Below are experts of layer 6 (counted from 0) of a mixture-of-experts language model. Rows are named router (the router's row for the expert), gate (a neuron's input weights, with its number), up (a neuron's input weights, with its number) and show model dimensions 128-255. Each number is 128 + 24 x the weight over its row's rms, rounded and kept within 0 to 255. Numbers have three digits each.
After each expert's rows: a language model's description of what the expert responds to; "mostly gets" lists some tokens that are sent to it at least half of the time. This comes from a sample of Wikipedia text that the model never trained on.

# expert 34
router:128135103122117089153138160146101073124127116139061136063169124110087105132165139118133133152159110109114110158101138127110143111134102137107139131088183096132179126114112126100117102075117118170123147124128101109141128102094156082125110129109128122114134162098128109147107142129172153125148093155098142115135134121125120156135123103146090112131132140074125136121123132118099137102115
gate4:158130154076111076125112134177138128094103110170100157102121167144155167114110111144136149166137075110134103127143142079158135104120150148125160172099090130134137128122129146157106137101103116135143124146079120083144154116094137112126119119143106123149120099130111130148124147139108118177127102121163113101147116133142100154125141079116152162108131146141133104144137152125096137115120
up4:137121119121108111153100155178127135084163133153100145111124117126127165155110119174138177159131106121111103107129151139127117096167094173114159164111125086112121152118161160107097130129126128149144131121125119134125196104106114104109101113136100153159127114110109124118154133153137133133101161155120131061157153138129108117129132130125126149114140140112127104128109163101115164108112
Digits and digit pieces within scores, decimals, populations, years, and ZIP codes in tables and infoboxes, such as 14–9, 68.12.
mostly gets: " 6", " 8", " 9", " 7", " 0", " 15"

# expert 10
router:098116117161108112155126143124079120118117101103108108075103108111129110085143136109131109133102088117105115132117115098112130154146160164130140130097101116137118103131127146114120083100096136170151114129164076090169117104108133137139102104123097066144121125156087093081102133101142123086155179152120152128150101130110145127110121134138101170081141158122100128137144149096112144137124
gate0:137143081118136137198116144158113148131144096093108109125109147141139155137142109124135129138079146141101160148081137118112148098112105117127127112117097105161128131137149115135128117107131114128140146162171080125141103151146136132075145108104120105135127128163125141099114146099144108143148149147093132109200118115141124109170100101160135172115144121181116133151102148127119123100160
up0:191106120111175148112146149137073129157065136139136167110150146175128145150134143148131175139122138165135088117137181151125120120109158117129134126146110149161123190100070097177132111133118121162133143127159134139112115156101143140132081142095132114132122157142147136107139154091169093118163130105126114110171145101142115115164113097134131140145121120114151112154101133126112145102148
Nationality and ethnic adjectives or their endings in biographies, such as American, Slovenian, Lebanese, Chilean, usually before an occupation like politician.
mostly gets: "ic", " American", " British", " German", " English", " French"

# expert 62
router:122137162143108096159164142111141103137122177144131111112136103148094083096140157158115133151137102086142097161112114139100111113105167131129094154121169122158176121083119120149125124125133124131129088182136102130157168122109125140103129101125126128138127132116092112143135130084181128128099119134094107122105130111147154155129099099114126091101126137118158144116132118135095120098098
gate0:169152112105186095149125081104127124137144094129108134097138123127101105115148130160137116149133119093148098166130109131129081103157132118119136147083116119152137132117129134154116124105115137104139130155184120090132165086073104133134130116097193114078128159110098134137137136124141135131134128149170110097107143128174114126102118105130136119100124157126152140153125129137089097105122
up0:107091150149067139135132192117098138133105149097117106186133114099166101134130106061122126143142133156092136084129142125128170113118110135119139094122119115125098147136129156127134116141123116154104122132092111148110088181130131120124125114162091138147126088114163141103106121095111122138121132133119151164139122139107113134133145119108098109146149118109116132091110127101147167117109
Starts and pieces of non-English names and script bytes (Thai, Japanese, accented letters), e.g. Tibor, Arena, Mozambique.
mostly gets: " Har", "ä", " Kar", " Hu", " Hel", " Val"

# expert 63
router:141116147116139115103106167136060130123159139149107130140180134160123135134141121142121142130146111108094113122113104117143125135134153180122115138161142134152125107115111129165125129068110121141143138182141100137126149081133140128143157113102118118121151107119124100129130147124127103138120105135106143115100084149171122167141122139151162136117148151065108159109102156117108151105124
gate0:105165120128115129111130181125114107133128135106143107168099117134164125093117128132126110146132111102116104167132150132143145132107141157085090129194117092127122185089111146167134123112092128146162136113094141143128122107098141096125153104122122125141147214146128123129125137106115183149114086146118119105167154109140110128136131134123142121109137138079106153118129140061140127107143
up0:121131135117162092105132166160110120125146169113134095122116147143165170110111125148138084159116131055100082127123160146161123158110123157127102115180136094143112156083131155146120120098131111127152118120106151131142103116105115105160134080134104110149125184111116136133162112138084100150127126175108131095165159120152082124107181130140161143110147129083106142098107161094141129121124
Pipes ending table cells or rows, and colons closing infobox field names like Number of clubs:, Reservation:, or coordinate marks °N.
mostly gets: "|", "°N", "″N", " Coordinates:", " Total:", " |"

# expert 7
router:178143142125124078128202176101132126107121123101133098109137111147099081141141157110151115150132124109096129129120120119109135138117145149157122142136130158135145126140168124130126133120122122143153116148160085108141115114113105147093148131084128124139099141158088113095131156097151129105116121154092109113116106105135145184146110117136168077123107155116153136137118106165128103124084
gate3:139172112114156108119137118109123131159080125105151096110143121155153144150125120154109083118124150128093148138139137087107112170116148150147104122136166129113133093161107148107140152125157150106152153130110128132132102132139138111141174106125169097149111126173135132140124164142114155132162091152134106174133140152140097088132152109091179145186155134055129183129144130144090096167113
up3:146158107141136116086137118102103111149091131076153141132105126142126157128119112139156082151123179159086178135145152061108075150116139105161122124112145149131129114098119107107095134117185164103139162130154099134120128114105145102102181101157133084135139111170140173137108169089144115129148116174123136156138151152107082108143152131136116133145116120101116141117103176136131120124164
First piece of a capitalized proper name or word after the or of, such as Los, Wal(mart), Des(pina), The(ophylact), Chev(y).
mostly gets: " Ad", " En", " Cal", " El", " Sy", " O"

# expert 54
router:142154177159116092138134141117125108117069140149148081080111118154122101103156121135124141139159068086129108140135095115128121090105141140139091132132157130128135115110126103161128121118099138155158115135141115130159167103104109133107116110129112125132136145110099154135144134114171134158113102154092111124113107104138167156128079107138123081107130141122175149098130122154077112118077
gate0:149085143131141128140139154114118092152142147121155106116175141137140126096131109144166123147120196112152114126122149146080118126129145127103154139118117133120120090149124086159119126134145129128137091149102170098130114129110105109154089179168096107103176170132133167088138142145108075118156122148090110135099146079115119120113161151139140114118152162085143141100078145115159180116148
up0:108149122159126155127126103118091136110152079144113171091109114080119122138145126152119143123141088139115156105138083104118131122104119074132134150177134106154120157133152180116085122100148116100108091128117147110089121135136153154116146104090160130118108123134152131156135116105140178137115131069160176070093120165112116115126139093108098133117149143189124154155166122129105080188132
The word to, modals can, will, would, raw Thai, Arabic and CJK byte pieces, and name-starting syllables like Har, Sh, Kar.
mostly gets: " can", " will", " would", " Har", " Kar", " Hu"

# expert 3
router:167137171152133098153152171107110085132122104136148101091144101133128120122137151123137117128124063099138126151115098112111142133132149129121098141121133167119154130107135110166140129134130132133151125183143143121121099124086129095098126192095135119115096140140115148098135153097163135087113090156104145124102094108133133181136129112104154133110118156109137156117133127149094104140115
gate3:134139101095148119150143121094143094134133128136151078073132127108138166118117128145151116125121117074142149178096090143133126152155075086130137168130127088121158063110137139108159165159134150115139118165076127105185130109102158093156168125110097099136101132141114125118134128135156137122103132090128153118141143106128140078127127168068170169140131128137141094159144098144098143145117
up3:128116130120154115145102139102150149147087120127139118096101121111147169121147154125155099143173132124147128140123147153117145137157127121106092119160086119099160110130111096130100156148157114105139115171113123145106120171101171174118153142149126095131114147150142161106107138136096157112182154094092138124153105130167139116117106112125139096137130122147136099113133112128138152103145
First token of a table or list cell right after a pipe or colon: blank cells, scores, squad positions like MF, DF, FW, name pieces like Car-, Cop-.
mostly gets: " ", " MF", " DF", " FW", " Tob", " Mid"

# expert 5
router:121123167163094098140143150172075108141120125131124140103098115111133076137141122127145154144123092148117113169128118096096129099114150157083127127096114137144126115093103108100134087104110176142146199134150097101148137077127113112117106115093123098100106142124111147103089145119151108074112121145142134140134116127122160129118099146129129145091143170133109147134172120113117137159119
gate3:175107137138157115065124186146101116124114116126145136172103108119169143109114111128134075135177096126134163120158129123101156124141106134116095111138118141124131161110153136130118103127100107130152105140096177104161159096120146145137153116137112152126123142112092127134114100107159145112169115120130103126112141088099123086117076158161104143151078130099122120111153150087155141144134
up3:139167111105211109115133145129114150116123096143110138056151128108141126133128128100101090128143107120143110093133111142144124133130116137124106122124086103137108107164163081108138098096124114127157129115125136111204140108100107116177111125127162101130095134131134091129114170178114127126169098116105135096108123143084094145122098158119130128124113110142126152104132115137130136097111
Empty table cells, line breaks ending table rows, and numbers after pipes, plus mid-word pieces such as ic in handicapped, picnicking, iconic.
mostly gets: "ic", " ", "American", " 0", " 100.00%", ".4)"

# expert 33
router:133141116122117099122134148147102080136098102122069138090165144134112093127150134118139133151155130094106074164105144114119146097130126137128114134113164103148173128115125137087122104092132113172132142125134107108136124128078136077138112125120118126120130175108144113140122145128174129120147101158088157113145131142131129168147100120125081114109130147095143140129124123113095136106104
gate4:096095173150157138123101138114087114133100131135117145121144142136133160149098160121114161102102150128139138117137084133151136154127146124104100159099148137158141114126108085092129114080160164123113155161128166161133145125107141114139117097124135089119165142101162135134121101147169149093135105141115112095107125126127142130150110084187124158141119144142095140128115114145137128159148
up4:122129109107116125137198150121201121122175143136154146138159110142083141094149108138129128126085116140138139131124122107097099113150104106141178104128116174131136122147140110113139115145108138113111105128144125110131125161181107154114104168126117118123110154128135122111101140095060159116124170135115153156110157117129121135098114147082119128146130144147158108136118136107154117089119
Digits and decimal pieces in tables and infoboxes: scores like 6–4, times like 30:03, heights, vote counts, percentages like 42.17%.
mostly gets: " 0", " 6", " 8", " 9", " 7", ".5"

# expert 6
router:123155108149070111114130163113076064142138122107128134118158128136147146141149109113140106162159148147117142082122076121110135124132166155085156119111125143112122086098131155146136088104081155133128146130126070105161171096135119130142096137150123118114141115132126132128111147106146144132148147179121152105126107139123151120112135132149131134122163137102123138100114133143083148122129
gate0:092118126154125110121133131147136110126144112100147124117166116122082129162139067105141107138166143146124113141148132103121113170174151147112159111143144116116105109157133145091149126116080136119104135127134113099188131187137137127130090149130050105127113099213162141118076134151164125140133124155128128136123145087105144122148147104134137101107159127128114123111155139135129162111132
up0:096127135186138122122145166145115130103137129126137119163144105126140154152130115127119119136130150100133164095128120092095100151173109135113185094115105142115092133127094100112108146111145121106130159116156090084169111147144150152153090115096106108093110160155150170088085122140155138144113106116101108128141153104115141122126136134169132109111133103147093124122116114102103141144120
Mid-word pieces of learned or technical words, especially adjective endings like -ic, -ric, -ium, -ological, as in hydraulics, volumetric, specific.
mostly gets: "ic", "atic", "ric", "ium", "ological", "ific"

# expert 37
router:162122155107135096146113151115133098098105133120100147123116124143124079131135154135133153133112139094102096168095118123101163100094135168132110170097136119177142141123112126119109140113142124111165110164142124147156132116145105123134153128103120119104116156100105117127124175067152097117147116170073136135103145103117111149139106104152123130101138165136155160142138138157100134150117
gate0:164121136109168119130142161117134087074162082104148147121161099136107134112145152115147145107083121081110120131125120130119130143148146122064164131121109126080149125137139123103122123126079093113131088130122117159155123151164133128119093140155093082120128127122140142106103163112151132129155109151106130124151130142104144109100108123122151155094190141109150099142152159153159135105176
up0:114106131118124105106073076125143120121126150107148147138120149115116162158091106104128094144152163140114139161127103139156140089035103128154121171190149108152126143122121132142124156133168154158128124101170114122149139156099140149091156139153121144124141157113128142148158155140142094114140135142114145108123075114103155109164138100129125130141084082173152166111103136134094102115130
Digit pieces in year ranges, scores and table numbers, such as 1985–86, 5.900, +2,544; also pieces inside words like P-ol-ice.
mostly gets: "–9", "-0", "–8", "–6", "–199", "–5"

# expert 9
router:161125150111084088129129156116081081138176164157080122115130118098154134127126129113130133129118102124122128161100139099138123111103104138138102143098164131147158099077110090139106126105148121134130155144155113123115119113138152080082146130108126135114122147095107142131128141113176071132085107144113139107112132111143159139131107127130100112120115144101140139120106095135077133148102
gate3:162131135141172138106110118113114129090110158173101104160112081142149171106167141125161135129126161166120146165121169094125138123156152183136129128151100157132101129112119108154159110172116133135144158136117145115107131126162142098120139128142136116123112111141080160175135156132141066111112115091128109162135109118154085112135136095120150135152117080146114143138105099146087131136092
up3:117126125151148141141128168108113131107095093054152178118122134142099099138155122133118113166101145148141124129140140157132117111138118125125138123120161141146092133184155151141129150110120151127122105068134111191115142154131143187141064163126144122129141173183133139123129146125160109129149156122090137109123116157119135133167137129091144109152114172122165110166121156134187140132136
Tokens in sports and stats tables and prose such as per, Won, Goals, signed differences like +23, dashes and blank cells.
mostly gets: " per", " ", " 0", " Won", " 2024,", " cont"

# expert 4
router:124129128141092108173126147110074130149152147125154126108108135130155119103152148118118156126121077137128087187133135109133131117101128146116131096137139155173138123067146132149125123100140111126135130168090118124118160109089127096133144125139134118084113171113107163108098144108126132156123105168120132126144096114136097126123129086112112122103127146131118176138119127155078104109123
gate3:133089096124127096162158106169129111124107099104141106154142105125143097118135116131160090095101133180172142112114163168092148166144118140140146173142135134190124106156136086127108126143152126113120130090101100118109159155157066140145116132161095135149142126131120132119111185140139105117161156162143121092128117118148135117153150130172154138119114143128115121082137155085084103111106
up3:152127171117094133098125110084117132163125143101081129139133114119094148105130121152095103128105112108134084128115129126132112118114170136123148069129125125147129165137116157122143154075144110106140137129145138206164176118101144105109118175099145124124135133121148083181145133121074112172124112109087126133115136130131147168111136115166124096137115117153147150148154111150130132146150
Numbers and short labels in table cells and results lists, such as scores, ranks, vote counts, and football positions like MF, DF.
mostly gets: " MF", "|---|---|", "|---|---|---|", " FW", " ", " DF"

# expert 8
router:139152123138126108105148180097119109107123114132143147116137109104137136143165184133122107164123141128128116159127106115149103132132102181155145103127191162105116073106124162169115104082088160116165149137146086102141152132116107141098143130109120095113138129151133132097124156094174133138127125131139139138136106103128125125154124144132118116156128135111150166145106131128106132128081
gate0:150107144138123105073089158132136074144124073120174097103134108122156115166068124108147145096164134151109133148122139136102109152144116130122139144086154165127130111147128150139140086125157130144089112145128131117105107123138113105121139142115100101108134092150171132118107169085096087149136109122164123131108162126142119108144136131147115152122113158121113098161102181137153087097132
up0:099160129144126093171115108147150080124145088118158115084097132124126130156074140104127103127153129108136124131148085086140101118147156161157108087125115133087120168116166159147099160183108065110153150128145105076113142115158145109071101153122113097135166116183157098168164133112161109173128122176103169104095130093127073110154121102119106121113090120144144123099103130117149154118099
Word pieces and function words in taxonomy and medical or scientific text, such as Latin suffixes (-idae, -ium), Phylum:, Order:, sarcophagus.
mostly gets: " Website:", " Phylum:", "ium", "idae.", " Order:", " ant"